Below are experts of layer 4 (counted from 0) of a mixture-of-experts language model. Rows are named router (the router's row for the expert), down (a neuron's output weights, with its number) and show model dimensions 0-127. Each number is 500 + 50 x the weight over its row's rms, rounded and kept within 0 to 999. Numbers have three digits each.
After each expert's rows: "raises" lists some tokens whose logits its average output raises strongly, later layers aside. This comes from a sample of Wikipedia text that the model never trained on.

# expert 2
router:458534590526434534446542545419512449543435518542556443421398451551458532454422540498544511553534461535565490488385457576549472500550512404478577430440458576456511499517519453439520536489448498543501481478512524378409556512566465512469440526636464590487493457516535533521491464495503558472545524536512393482594607460483515565462450429464535448502469493431523484502449560463458522477527
down0:473556537486577477533441516422531463512473481471485505517526526539566561567572436432496516507474505493499580492472504501515575479540345413550598516537553428515499481488424599520534508438459592395556464503581422513575481527579569466420479487490509500572550523460534501451524484519484542550610425428504525525455482591527443511516503526453458481418456462535505454505515463505463398415401
down1:514488484511499591444523486476498421439628554515530449573494462509571515498572499570510454498496474490535521509436455570480518490442541394543484456546555485539523608520504533473380501524482518406530520562422503529453569449507481452452527517505544412482413447447568614501441579417451467460576532564503579470629486505508496386530509557511491550446431518531467519512468415444497486466490
down2:595639485503531496566525518400574516461542476466413506480505511473528450439473429495445457500573531410422478556388518504483535430537440506551517452522498481477470557561590510519589475562587466416558555537462418528527415467424511447483534506492405464511465524444531429501568417494542517611504481479510474524487472469497534508578560572576508562521435535477471470530439475500539487445585
down3:467454497477415557398524468561503546477523509525471478474473479443413550602441390410543473623513500562485563579448611521584585462514507521489441571568482535439526599526514482532508504509448507555491483447406508476427495465515552487456602494485462515476488533521519500552552502413548501527556530482484469470469495561563535440542577503471438459551440448488572418489516515377533441467448
down4:417579460501376435564489458508505595435424512461494544476408493501586568559466522466483498613564515521468441518447443500506488544502489348497471460542472569452515476492570460530523411414524539459452487521550505501499537497517535604471407607506439638477488505445572577556480471535524539492539436430450496478567503521492422540518495563472513546535505517444482453530487528520448516494560
raises: ".", "s", "ed", " "

# expert 28
router:433458527523400540510530559412463410541437442549498470468515483530478538446428590421535531530538489509532432522484543532561501486541519504423532431461470540443579501551554398495597550471430477619515503482496503480380525535519444492452423558554486524453506459536542578539493566553528506487520535403516514465508482473489467552497498470511592372468398497467508452514500623423504430451517
down1:452449510532476441467448534561470525541518457563503510422539576543568520588612612532599451554485508561407468513446519508548461530484476502354502527517518502526534616480491479479450503433554474460456469505491462527371500575564479486473404382466393532548484525528439474505541498441538554407457555548426486480460446525523503489553556507489426486575415527503498491488555531508529544522498
down2:643576467465516542441419539469588508459521507451501486495422500402441546561435511563556495504484552472532540444563520432518516466438487502530519515454467482544595477608393563412552512403464507570457496492566486555631521562529516515474564561482488455468431488524536529497536443492438488568400483401566504520489462455518475474550389482477493516438551514531477417474561494498503539472525
down3:516477374537460495512450509509529506489379468564498534544549571474530474498519397510560490408511524466343488558502516458514445498565517516533522545554526552561529612505541464550503536484536510471458475472518483461553524473446541427616593482572538590473478422491559473456469452516486486514497544470456504558500495578529470417451459581451414392443500470441531498552392483560533522567452
down4:415517528466485488567497540396566577518448502481473489489406463558534536528471588484453555441468509510536461423507462580477519451589545515537472523521495481426532414472511495496573483501415408565523543499528484464518514463639437587573515445581495403490506491501500455479556428561545490550527541419597495483559457458488486433532502511514445420493580528505457462448409566583465589435518
down5:506349522540445465467594565543491413612479585519483500585415459523456466512542427471440515490588539589516529455476454529501437471537483519492540562519473515399483466540505507429482587432493487501553464491515531497590596514615491519503564464468541565490414489589493528490453525508449503442498566458476365503501532519429461633459473534479527486460480478433458526510448530530522482461511
raises: " and", " ", "\n", ",", " in", " of"

# expert 26
router:419491481532404488498496513459488521550461426541500445492512482550487523509479583445560538585551473490506407497463497572548486444530480471466506462440526504495602553512605445502564511497435500587534510476510539454513521459506474508540410556483503539475449426562552585554477539516541520440523513314556509450513524457485484506455499517556607341453401483473580458485427556413518477483528
down1:483553555456488565606551519565579407498384446492536472529455492545431460482381506475537553527535458442563443460483437566473447444490509524497537495470541484488411503576472567518455467522503539476531465555514525444472551526524565475437625602573561437490545517477474471447613459457592407518515527534431535563494533476471466513428474519471426505496558541501504456486611402469468475466514
down2:579539444540516520385515494549451518548432531495495452403510422575484448491496485475593534508493487519578517552559534643488503510510473531529608487512479565446501507504552499562471440474500558522519481508508459489549492549540507505383407453548521457413472495464488578611445419522443501509519454511477449439491423502548500481539375511508526416477509535448585485438511533528458394619545
down3:447513495521479548465552439575488492490497489540416546520432528516478375456438453420464522556574540501486497458531592497442488544409545445507557488468463572514452580516439505502502570459546483488485525517598485558490608548358479445480592535556563457494458593405493431453508476395534483550569500555513462468500521579453585438444562458561457578542540522464486499463519422487502493495502
down4:567426479443527445478524536494533509499511409377437403498554458523447536484576461498488471554493573528503516527568529504376488480487513507395517512467460559440507496484529397607480576563554500540508502548438486448456438545482472544527465485501446438481484559467474456482463427500470513436555541537628482372483574554480481463550604488573554540517527589487486501528520459550561435538582
down5:524520526424537522473481521438457413570501497429494551520498494581512504542514541495488559468433501432457527458503457450554489446414601582495600555441505555548428569451452534453470490461453548557457624392597536502489523404549465561480550502533429495508529537427522484520474425476467532521505550524483477511435455525436522582518495458504576481456593556524489481490543444402395464613532
raises: " and", " in", "\n", " (", ",", " "

# expert 59
router:494534630560478506472514530436532406563447510513530475488509360559338558414404546508541496523527422494519430484469418508522399490516516417443529481383424596476493573548482467500519582432484527514512453474520531458508552506567481591510532516496477498496491478507512507515464530511511558502597560485572477400581553500455496547473490432532543480496478484488489453514482509497449390499563
down1:467540385416428528508519568510446503561446609542521442495433560516480549549441526453543531503465529512378462513503459480509491381501491499511495479521457571586438480423527556496531561646491538473508512524485516544429471567536493524551504540504515441523389569470483534393497478540580508577505470468487558410522441426507480498591539573431512480438437566489506577521501520440481493424538
down2:534505523521497452523419528524418487455484527636525565476553494478475561475478485561517544459547468545500488495538539461456525501424516510530529438602522428430420660481471386457460458552522494548564473544472455490506486519527514335546529502610499561433507548513486481554494437498395543439461466475590476437402520474502479472584453479530531505519508553578484445517436495533568520525441
down3:535500475492502433538480467437454462479525526497484501497551483482527480519547454432435545464434523459577493470432589451518405390586510466507525496552440490454557531502494525525592500474536553526461525522504533462570493532560470481547497508606452433378530486518442521459482564576354505521446432449468489584581516481553504592457444634466482481407505591488526528600540488508409526540510
down4:427525420500548499543561507534565471440426625531422494462503614506523437511529426521566423467576539487517537524540547515493507494507539490519462441551434464505466444483544450444519489575415547418463430463467464516507524507358501520537525451482553577477482503475481573502542576477573494492541465489426509497477394478499450469566421563468429517547447455446517544497557594505626547583474
down5:484581455540566503538439521447496531492450516473532495447471531504503530591501466499490471581514436549497465513443513520541527556422552563527531606488520625363397569481546483483566547508502542513513480549456491595482433509367468509479600469447449424553538514538504525435513541510556440419492507522554453509538432501520487580480570475402547545495448441390471506490503385444509450474522
raises: "cen", "8", "9", "3", "4", "6"

# expert 4
router:469501581524455520481511502476539434598505477517547476356511398555500555465464506490501589483539483501510448462480496561565469473567520484438565497452490545493502595506517409425577535446465459553551392470522503471452556533546453518469514584560473520455489476539484508531403556540567529462495547509513478493539494504488477634320448449529484503445499473483483443469523568457470512350516
down0:480505522471549521516554496544564529497517544546581522451455518475504542510499466525548352574597450537551459547481467492542499491431519549506378453519456486453482540465425409542539478501512498450463577580474501495490553552604377437488493492501448461475421436565474404469508521393525605519461502485548516569504573528464411508494504389486548517461552441487563470480512524467473568623494
down1:475537532461527597522451509542509550551507572520456532431520487617561509449446450454443508484461500465478459534614506496579396464470429444595523566508523445535564430608537541481497479518513436522457509584418566482485611521489478487549552397503518513459502548539549562422561494473527491473459530549537563464501323520456492467486492469538417461482472449492426479460502494463577431483520
down2:566509603462452493599528407583544438540596441480560456474480596492464529478538547562416532556496551532536404433463478524556546454513485495543535534470503482536526477429515570523421443444435523520544508559531425416484469549563518502460414524503459410551476593549572415456467414447529482500517602495512510455470519452532536418437504518458491453533499526516500583371493484537484522516453
down3:494516507486576544527478429458440435549455484491551492577547616493498574477521562501489437458515477525499539500488577556491434482491535489465529526468537494479511567426444422496446545516537396497502504541463414468621504530532457546483464462552460575561538462487451500491477433479494451477594414507407566497535436516517453507405550373411494542559581592512524518398573461558503592526446
down4:488424565478444497499459464476458401576489624479515495402568501539518463437487432510455562494440484507451517439487627557474532533575486464498527578508471520568418550486442545495521485585493533469471483535507558475554466497520580550452447517537476488487431526471474550433570475451492534556432362494430507491475480519585451510450425527547503589490586524527523507527518650496429502406510
raises: "4", "7", "5", "6", "8", "1"

# expert 55
router:457479512551472564489593566415462485563446479546549473470432457554479528466484538507556548525574447574561432440460421622538455463519553500438569392482392579444508469536492468460531544453539483497483506457403488490445534458554456501496490567472445523487422475510504529498462637523493509441552518511594422491508582436486399552468472410575450526489533475491570499481559590481500537505522
down0:489393467475511498529471623439464522635490455572426561465569412530482512417514466505527477504490388496410507459526538538552513602442510472587556490562533474557491444457482426589458522445544521463502491511485571484481470514535479508520576505443502420445562598442499534486544440552539436543451455508516482453514515501470425569491564481500469565506569335572493475488509565490503501529478
down1:481482475561497392487466486458494478515509407523559403473450460536450458507460497515503451450498479523414608572470498446512438544520539555537586548486427443534520466483600556656531534539597537535529548477480510493535491527512536497460446549605602508542458513584539522521441512458514462567578466466518462425492549496494438461455402488532494467430530499405481442453446555426555435534572
down2:544422557520497494470436600468522424480529441576563432472519478582483430460583576446588510457440502528489509506491500566511486474493514499448508528464574609492470553493418505407456528490513458479533447403514557442504471570533545498371441495527461554533435473476467520435484421470548422493477530430500591475539502515513566556571474614528475435443524495495610475466541525480616541532460
down3:476481552498626475434505495589487526543530457424487540510437426465472477525514449555530528538571544437518382471505472526479510597501479495530469541505429529514493501540498533536461579518619508519601478577529359469418505551437502552467488516417508535520429521466353445471528409474511580532524610433503489483568472535506468457500441521503443474453556494545540381479509462515530514551531
down4:563521528602362606457454453424422592534465492491541494436371544497463443590494502519532515470543508479512523505501515448584479565449452540475533557480456513494557573508512482510482512405468574495517567471513584502431436390480532538459477487568521472528423440435422566414522472611431485491531486505506564531532472546505508443446520485471479534533559517449488510519513534420621506475541
raises: "-", " of", " in", " ", ",", "."

# expert 53
router:481516628543408534439527572408514451546443457550540459379482433539448580492455554543545482643501432514551447441476484569588487402568524462452478425489480554441479524566456438479568604480444511503512428465572492410506536514565436507445618526534452508484437487482529570511489527517546511493567571522518450507556536450495479571456479479474538473466466497497479465470519527480489485449564
down1:530415511487622528406502571624502447529539483525471517490502494519491490483407454500419442539543561475476508407536456517491510537509570493585484449568514473520527567446593436557486472497483507436489492507449454455532507540571491487492500567509469522550459462446593502498546480479526479420467412515480596488490471554423586526573482562447594431462489504403572569398548534450441390504532
down2:501537533615492419479483544582568542477529503518505420491450452469538563457466537548503569501483499434532563470472478501482479475438578488457522506448518451516415505477474541563504510495485530450398551491488504434529412535509469508416492469573518566428373499482615468513517487608462436470642437444431478500535450573495528512643460594458533466487419490582544455497501524553516468528504
down3:581488626521513476518522520429602563458501502489514478483437457509415587455429480523487448479447509613429460516545499632526498449467568458504535455532420497455531445521498470458517574562481466562511487511549450373556483524531557437534566439534460470589428493491475582523423486531459528532471473530576467602496536513487466543450512516541460542475428387439564475444507444461529482499580
down4:390387467543511510505497492462438565564442444461507510447340467533471482497566478537464545570431455525574562453500525525555533584448552525513548487483442597539448548495570444484476568554537545565444401480582596553432610470554473512514529464456413515538434504474562539432478445517475492468507581470522413511548488474534522581535435494516475485438477504478498486450569526548474478447494
down5:485478507455526485441541538534553586431460531520553536522504539499588512521590461564538617543425432526481538574439477511498551491517531495552540461469563510495505446487470498468488437507515578395446470520565485524437560510572640494474406390505562508446459378510530435453474464445569448532480469486476540473481533418458540398460485435518548585476554450514529560499430487463500604454458
raises: "s", "-", " |", ","

# expert 16
router:450501600524497537462607612436547403523468449524498415481509434601466516407468522505490535541507485534531376469489476594512472461510505450453589471496447558496549621561508451478536594445460446513594481488487513464477541530531492546480538494497482521492445457511563523491431510573535533461531566510584446452552586443359471552445472440494516446415443472481510487512514565460442480493517
down0:447538537551493479538449492523425582458552371449585472475493466516504471496441511537411452502492456400419576589552468470491569507468482475432576546594425521537472466530480452479523559561506579616453482542515436507539505442555496525469605491499359541565518532486474492481532556560495484426533541477496575441522540528507564428519482507539449497483480395466545561501409493487527456566441
down1:469420476523537499395456533484578392558467513543540463525508530427596525538585471520417515502517456512456593466440517479490422564504466549496522505569529476457563609486474528483541513538429548480582381424569538504535454466592509419486452536547491513556502488505499501574456545502519431441537400436469474520536500544477560530462501540471378509518520522482432393477554437525470472557597
down2:581452446488494455432580455478485446536476497517567500509386496492535419423536472519447513499576524412451512474416401473444484444473513468522492500569483509535506456467470560499450489554452564552532582519595441513524561481525597530495575451503371464556453514453469454618559448588537444540562415497454511451558588543525497488502481580496505557511601525499531511435569453551466440483491
down3:574443438458557518605540448450388538458442505512506515542479512512453448465557430488515521508504441530460442497460481422453476537498532459521491470501536524442502463493536464430494510529481555514501531485541605558463326518533449545411562548433556446543546436574588477512499480464560512472437542484459499476497444494467519501528590564504608455445534541471559514597479659429551537473496
down4:578538521501495477562516531552459474486564432519536538570443511499466528497580567448583559447526569382583506434539468518563460433502488450515540507506506594476516435524578477465463608466517520401466512501484491634516428447519445440432475534473549533510468498549540473484458501465544533398509566520498488459431400482436451526562467461522368589502470467503549552449517459518488588477412
raises: "-", ".", "com", "s"

# expert 21
router:472546536505464614484512506513474403565494447531561487442431443533490514494495572488542574552576478559521456470459500592520507417595521501429502492509483591488504538514499433471564546471494496510511457464453536481448498557606429491488469578615411584409429476531518511588401507509498569465522619489562458474571508507477478537423434484538523478462459499472513419473571561473487383448505
down1:483461466491468439420472558475535394490532445531377531437544488489516535519399489628488527529565493515494474499526472424564419428521487547543476510450471464483516496556552599446473627540521526513427557602527496547504475535523577539511465544528478504562453528467515569451587514440506439497531493481481484420470523506426489554506416476542577468548393457588374510457522451517563564506493
down2:442493491490510503489590537571437569500388483465546569553451459484539481465440529555490409471495429547486361502495504543457483491479475506593452527550545459403513471469455471548532461466457488496505506569456472441510457502388487491515572458491529590506502479490601468566642534416555471535531456518467564473506539543637399565555497503443574530476503520515472480402479560491470529567524
down3:487499611584399441382488474445519457533420444459494548523467496516548524486476411453484508519388557471562465401471531501559410450508512506525576523509477552535590485435481505402565533530526434544375485486536475550547532398475540559583484479457581540463474528488484535503554535506478500478527511415576487396509472485541497501519429556563501527509518462605417546512555509540479560503550
down4:577470475511564502476418514396496481525472494518417565455516502441486527468476586600485512579463485527519503339510517503441411521461588499521444474514437523538494592504483508540508422496510509569482616540591522471536491438461542498487531481488530530490461537491412579472497533478489563484514557366507473498444582564445368514502425530492594496489485491513403558568532438491478477540564
down5:462523477538520535420479430523504460476587423541578462524486550449356444496460472502424565487499488569454438472505488480414417552524451413591525588504492478473487500496490533575525612547485531548448477457516568537481478485515541499523531493506452437498496379527425576576472503470484484542577562494544481482489531464609586511508480579512434494495551405498538407417590534498510537442567
raises: "al", " in", " and"

# expert 8
router:497572482563424471461551499490531420594419406506587442462516440566475537433472573511556543488531501568496455509438467521562523490513557477419500363536452506465503549524557395426556547435427545532520452484486507463522496517588396471441478526564420491494422463534526555537465586508522619481578525452501478461530510473414469559472470478545453489418487442498491511461546572455462424509519
down1:555570542436464539377518583456538461551412525537465428423427510474455571485540523473514497569555506454476485501432489469501486487510479495565466583582425588479505529552527519499496500541496459561633432479452422440548498432475514510418508528462407539427455523576498498576533412507414524455573608489502425532561507484456570424526489473558533484526489584570478522467450543449537453499528
down2:573510425462420535470473521546489397522504546461468487519512437493553576440376506535493547459557516477492450563570454514518473563524491526380535517430360425530427531577526499539583493553580516556471493536463510438592540534643542480493495535574516472490546487457513437527463498497494463585574444471518504447491522483541571400497390456541463525498508513541463471544463414477449491556492
down3:537493541501531525693457463523476557474520505501532540515430518438602511501519480484458541461585525540521472573463510518457450495571370481447500407585473540495499545544463493522480388502485501573502508518466508505509445499457406475505385517504507518506386576471512502543484537436470474421509498472448476545590452568479553504543501587459563476479535419496458500581457546385507482608474
down4:425625449416519559496496467372498456456514548557560428421441431547579526542491543563611490455528463519540512457485477526478427545509496474498629549480455563464575505491469425474523495457507450597473563509546500471431495483448479469593431525530479489430549468529419531442525441551491487500524549488517478598511565496469489541453518441563551515471530535496438438483491525594366510538514
down5:443495453468496357472490531419463486537451596458469513498532513547600483580445505485448513599521502515548538571467433525430420515436525476671449489488494578406486441489457601566526508485564509451538528516462451522427499379505518545518544450461504543451489492517576489502563481497540518501527391605454474425490463498513507468458556544475533538548554465544471532497491424537545565513446
raises: "\n", ".", " (", " and", " ", ","

# expert 31
router:472525631547478513471519536471522411559451493508515463491507368599371557415411539491546511553530415500509427484449445536517408490545521472433525477389423613485509576535477472502516577446480481511515460478514524456478554502587462606497507499502478503494484469506517514509433491512533568490575580493558482424593552485473491559467494405515548493504502502493504443502488515498450350498539
down1:526485441559429444517441486479524582566525499584442566519445501537647483452483507492477526507398487389458626499514490430441554518581518523413511508540517549471489429455460505501583488527498520510468529482468515460565550527497443528608463607434518472509545473469464518503518503512484545530510482488574474420487443460471490482562558443403503586510439418492544568493611551413427511463445
down2:516577663519466477596435476422498481534534458436479494533477491480476426597514400503471487497426454516496450405452481572563495390521462581451550536564536519505475432577488521505556537471492483515464520480470461546472582471588518499471522537498477435519522441459538429526549528569487484477435507445480465552510579444489510466525601499512432588430507645438463524428568448519493532499538
down3:399543472435517556501493436515559541518416491460447490569425447534561454550528405413565504486457500501529553491516534615472454567499507516478522490426449504555552501430527432593515454530504539494490521437490514498525513481541431545505523446419497450490514547451455507548509436587496521542436452560629495395482473530533491436443519588423569585571437560526446548630446505510448480477511
down4:560531516438458520524434548561551557555542558477501520500484463452450429489512521567593524541477452438478503463499520447484490563494573462514539504532477512551410532528566509511540516479604441540533461495536383415535419558461514413390513541422504563483476515432417559508531358489509489582492413508500483545447495513533520477485477453524471496604486533546433383461465507490632514498591
down5:495496576487560480489466512448506587528515491580522535506436433496449480521502474531547478481468412473514534520535464435428487520550555570557469485505539415529445568491412620520586435495525456493578484514505424507512522532567437518537483466403579398594472475544428400565528491572487383476512583492491497473509464490482512528479611477489543455444557575516523425475544506590486410408456
raises: "sur", "cate", "whose", "4", "1", "3"

# expert 56
router:484549590544475509478510530445566422542466494509520458495494328560364538402415526500576507550519399495507427497460429518526408495525504380430573470447401546496502581571535471492512612450457533524562432485523531458498527509560487585505522518502472493487477479514509512502446493511528573504608600481556478425571556486471493538467486482532516478499473492485505458495491509491455391501557
down1:557544584442437471539531437437509491510516595419482521505519519451513451478528606567423508472479533467579435464539472445499492549549414536503524569496508400489554487447498634460479470437379546508490519515512446506481484480366536480413470494529465458465484524531425513476547426600459515494467569517490522534499566460540481455567492559627451496505520471491475479492563546569542410606542
down2:575475520599556532494443462573450485489387429453491562423490458516516482537445530423586567503549512558503477482467486440488509515521519428472543469523539448493485619487520417482480474470551592568472507442486580426531453497556553538590555421489452498575371441514407532500471529520496551496546551460574386410481553392540507476506534564495516540412472497504443495483523564527535539479510
down3:499591483485343511473505513479520531473508458424521463505508519512584522592563455474506506478511573505494555544511471425491448482565499499419488424588482419464559429461470445441568520545513572477508532486459522462473488510591562384597425540477467527524475538443497563508485580439471574467514526552448456460442492507432540478497500553561440464503416554555530578546540625468408430491557
down4:458511539442535455498463572466534415474388486461479510507542490531417477564484461447489438473497565562512448394510498444487570492547538408566556569429480534485478457586582534521498472489476555549586525500551452476536511487521558561526407563532440554470417504489459523592583521551559516402553458496534530472467543404472439536455488487486595429453493565548524522529456345488539492548486
down5:619538487518418524442468507572570502462490444514486468438527645468496490537534493510519492459535449478394540508557442463481539519433473459450521535493393486389490495408528493443465486540535487491499441547495530561519485530547566597507562513547573478506475429544535571538616537578443492579493511441447461457487544489536506449570412417473553484501421541418467478487494526411507496618530
raises: "sur", "1", "3", "0", "4", "2"

# expert 18
router:475537592506469566483517511504486422581494429541555502421468426506495494511493556477584586546540480546516442456470455579543462429556555519408502490499499564506497523527516393453581522497474461530520481471476532489470486558606454501492465577613457637406462470530503521585366520516497539470528631499518465468542542496480467567455444414529515456477471526461537417467529572481465448433519
down0:515499472542487447514447512590503476488534518476438506585488514432533520513436497504501494511492518424541419545415563447406528452468511526543388505428513482517373453517549509505498388515550504578566509400582481555468431522431560455452526492528507458465527452494481460621443468554579535518447463505485533597575422503549500438539441620515625488501613485462513531492493551517530497477511
down1:453433515597496465352515554544476508525484560455478498505441499497542473428454536492543535440435548523545463525373451553481611480568500551459545520528464469505536536416494474450466401570495487523416405497562515495436469402536518571509468598551439501484502542480509512474572489528444454586492556508424534479414537555552515484627449517509519464512484535539488587564528550551472457413482
down2:442479499545536493626524558433439456592550578497501511479518490495589434537541487498463537516453492451463636496541519534559456584509582557403394481444382560471414544543495472437429536563571430456479557540567490466450545438563425470526535496491456473492471471535430517487466423485519556487491544466518485529426445424451464598508515504462452511467582568514552411506530501518515526503507
down3:528531498519546335475526516502564597572423467489505563514479462486520526401429619468564447490459463496578573477498479477434493535465382563443530485492546531518388538543442515506483527521479502517487492532549551456541506455440460524449553499521573425511455534436566489586436393512443521583460468511581535548614500505492447519489567500431434600487478479523514423505467461475510538494530
down4:484568501474516469468474512561568515486535563460498581456546497570497519396492528498546443573464510392549502514472445529490468564522500516446568557579481476410506562550486453394534442414644495606526467479517477502545483440457475432415546554476495524375495565575526506548418432426441479491482457565488484518536495523411520462444513554514505482515565424445483445488519535555500523623514
raises: " |", ".", " and", ",", "-", " to"

# expert 51
router:451541446552527525475591542484466516530476394501520471522509465571470558479495498434531543568542486555610412483474415578529482471497581489466532421498526536412512513488450392403508569363461410494515389467389508420475622538521492489458474525496501495486463484538555533522490572551486522458520569455615439497514494417501455528466495427582494526485446475531509479481522557469446445494523
down0:430474475494476495482546504564530490549574462482489499547513507538514616463496478489562569575456486455562457436533469508508537528492584478439593568493388556502494415488525517557516495539527380513528464449529473484470525494520436525407466446434548500458579512522495343571459457588478533373500426465480584452501561497438601419527475488483549482429553524417515558491525491463565544506546
down1:504580437467518464441555516538505429431449469477518619490495477440487527550501488467548406530410512547485420533507546459475557438419428516532536484514546431455526412462509393572514424573473494532506512507556404486469530656467509547396497604472490526547515442564564524491447491533538499568471524523578451546478512485552514523519568441473415531391508524514517559579487486556525516431480
down2:572566510511580465487478471494471581505483465516510517448441573521492359411504470538467571501513484477482542495456484526528592474546457476525450461488574432480524515593536527545514547556359461516600510471437561463512487553453561499412516521402525532571471481450496427517497531464496559492541444545381507527451493487526484477439423483519493473499528578479553504583512546540531389382613
down3:518458429452552534566513456484558520483448493455506564524616477489428546562445459472448492432548446507501551509447524446459528541412546523503481510616497485534572442536523432514469497409472498430444464422545511464533481543478503489502437351533518563447503488444418484427486483528478469529475499579496546569472446578518522459582631502570430564481480494535540616508507464611577533483481
down4:470509439523493475587512510576404514503552431506467576579535554494496453452563515539565611478615438555587489534448460483523487574407500522545511516498501430500441519436432457483444406438493544470495538631495464466506554492534525502468537511448546490473553624482457479487550429438435528498449480489545483484459429531430506463566541453462465531518584454485438547481584393485429552550535
raises: " in", " a", "\n", " ", " to", ","

# expert 0
router:451627572534430509439536530417469472522436512544559446451435443555479525458420516495491505588449477515538484396460492493555416516566476320480560382468459556453514516535497460456517581494474485539529467503507510415404582540547433524435500573582476562503531473523551525516462466493489536476533531528510425500618602482471514554454441478461489428517494505458535465485482521486440534475516
down1:446506515455485448510533545474469477500436461538489558363540446542545599470486444536461505518604474457536408447480475559502556558555486526431541504447529403443604537564505442465547425422461515531460401528467494528523545412484458485580558449514534524536496582406458519602535449531454549494534497517452499565530519425473535581484561541628427503465489533537524451510413545533463490499481
down2:456472585387407442530487429426524522509550420494546464488510476553472530355519486495540424493451463521540471645468485516493538538538462446430538534500491498529476489514470523560494549443512419417535501541539514529579499458551489569470446411533512529554454493408529490436513544577507440467478535523546570409561473429450492510448495489486578526601521461470506599551569521531479609458557
down3:375471499581512459495473518513479505456436473469575429419488548485475494525446503471477530487540573554558552522410497530490522494519437425436485480443510442517502461539447407448477569504506571468503507478431520547485552567576509529581499500525479532432444485526433586506494475360537506628634559571540485500536521398483507543491422525544590477465512531434432451504512587579445554520512
down4:609476483513527496464512481578483499522539515506494524518461479515571511447473462573581493544516486466502448529610494459497551459489402544590458620489485398477490517571489525601492437519407488522462508489513443402518422527485499412524465484577540444465507487438571456514549584428468489473555363564516548488491428422465515497534536456480481499474508568600457520399550616473529432507507
down5:409482606453505516542486520490458542527549500479503510457426466484465485571455499414485511445523507534539444505371508511505502574541476447482560486424540632505536561483440607499453488476503363451496484470442455530455606556416400544478481536484532432495437494615426491518538501542483423494496522486525415593486593543535543509538530517474552523501604510532527476449494419583547509493507
raises: " ", "-", " and"

# expert 47
router:464462590533471504448547547421521440553476458511605413474523428573443603471443570498535541538524486558536436407471528540573448462559542425449542463480482536462545523585531428476562561447449493573473480456519495466440545538582467566428505539531447524470485444539544535563464571550530575456583566480537458476566531417412467570426435442506522450460484525464537471462530559474457446480538
down0:545589453441484474450541571496511485569478428520558554518563532471484505454627482409453486476550447559402438451535490493552476509525537441606520524595586459464553491535478555537437595445499453584478484504472460471506407539474525490490445556581508399460579494414526501475470497544472517484477557464483522488580501483493461544576497524466524613430447516529514482468386391533481440524455
down1:413462440432464464505451504542474484478439492530515512612504528565566587434474450491472560489452478512394576472451476582546520479515515437509637517465425446442487487473535420550449551494504542534544472557553401410503502559546512504534577497508384519530460553477461475476505532488597464387527496546495541451569492493462598537492508445506518523447464510568475419617486529535557517554427
down2:512530593516441556478527481429490525556396554514483521441447561595504549491523507535535465486452480512559519415557528533450537501557500478459444436468562524519452494550543398515502499485497462536463469542569580414464604525535498553375574487473460490446473443444496421474590530485475497449627539563483528541517562436461522544485353472509519572463410541501534453528463480534414435500554
down3:524548463408537471522512570497551427487489520473467507428574569519526455490493529464527489449594489432546529563541472503465513514465370533569489473558486487601523459469517415645494430427539577536431553486557553565540458505515500512416435407492483478547392570531470560566646583477511505493511488461480542470368431489531510511468486511517437465440488480437480488517530490537537500508451
down4:487466518460586567460503483515521540519558475544583487559513452422402492553539429444586472510490448451528468501421474552548478522474462544483471463503504496452516467444561331486553482565527537451451502480540496548446619516541497468426459498436484570490424500463476528439599565509522489466541462580554567509517382461480527527553640478517423528483585544499570473485571431485434468484489
raises: "ment", "ments", ":", "d", "t"

# expert 20
router:507583458552431563476533564349434492485438458524536484462504505527438507482409535534480538495601357585544482389469514507511490461509509398491582413389468538533578481517524502429545541435496586566441549461498558536533527520512488588486444588526497488468525501572547526479489494531549469460490497451520460495510584409475430516501484438518544437485464475450459518488448503435483455404507
down0:470613496438452519541571476595505479482538476428506498478539507527564501524499538374559550475501537529482489512461491538557529479416448448465487523546414440561529496473468539463497511530445550497428456579670536487535530469478574575592455510449594483529516485439498519419425472526497451563431454450512496520566479502425389423452476472508521560449470427478496558511604477508445596498538
down1:446543473551531432526479553455638559431507646546473482520465446500549480443554397418563498473495514411426497531593415500464501496476557564503493421549469510454465548564525537417546576507469536413521504413511517518471501541541576430489545466465523549457538539519525452504406511529488426544476449553438471494457494528450495526512569483493446488508538422635546511601483523466463515434497
down2:405529571516464589538544471451489480560394493535527490552492410574442484536533527489579478550552543486539422506490557552475571469445482448448548538540542515556516548517542536420452458549500617502522388482512520479470473570606457473479481511435548461455555513467433554456495404513492407519539465493517483626515470495487490545479481502589509568400540452439463463451404530419521528515415
down3:496589524470424507501521491477525466491428543547530507505452560527593530531547410405513422557507469502481512480485529563463514405436487507456458454571436446449466400469489434407502505466536521516468495520569571493371541506588474529543576514512496540506484473533494576568553485458475594540540513563480465426583525481515466573427401492500498556594380510471563494499586570462430484549453
down4:529527485531453567540502515452474502527497508506465456503498517517488467424517445533409410468489525542587494433539482519541556646523550612490490478517450553615526558545462470513482413436477453462510377527525541515530492512513507431504492518454509612457578566437543544468501519436397491491461574496455506482409571522457623520528506551477436456477528431449384490432493604490516460501558
raises: "n", ".", " |", "d", "b"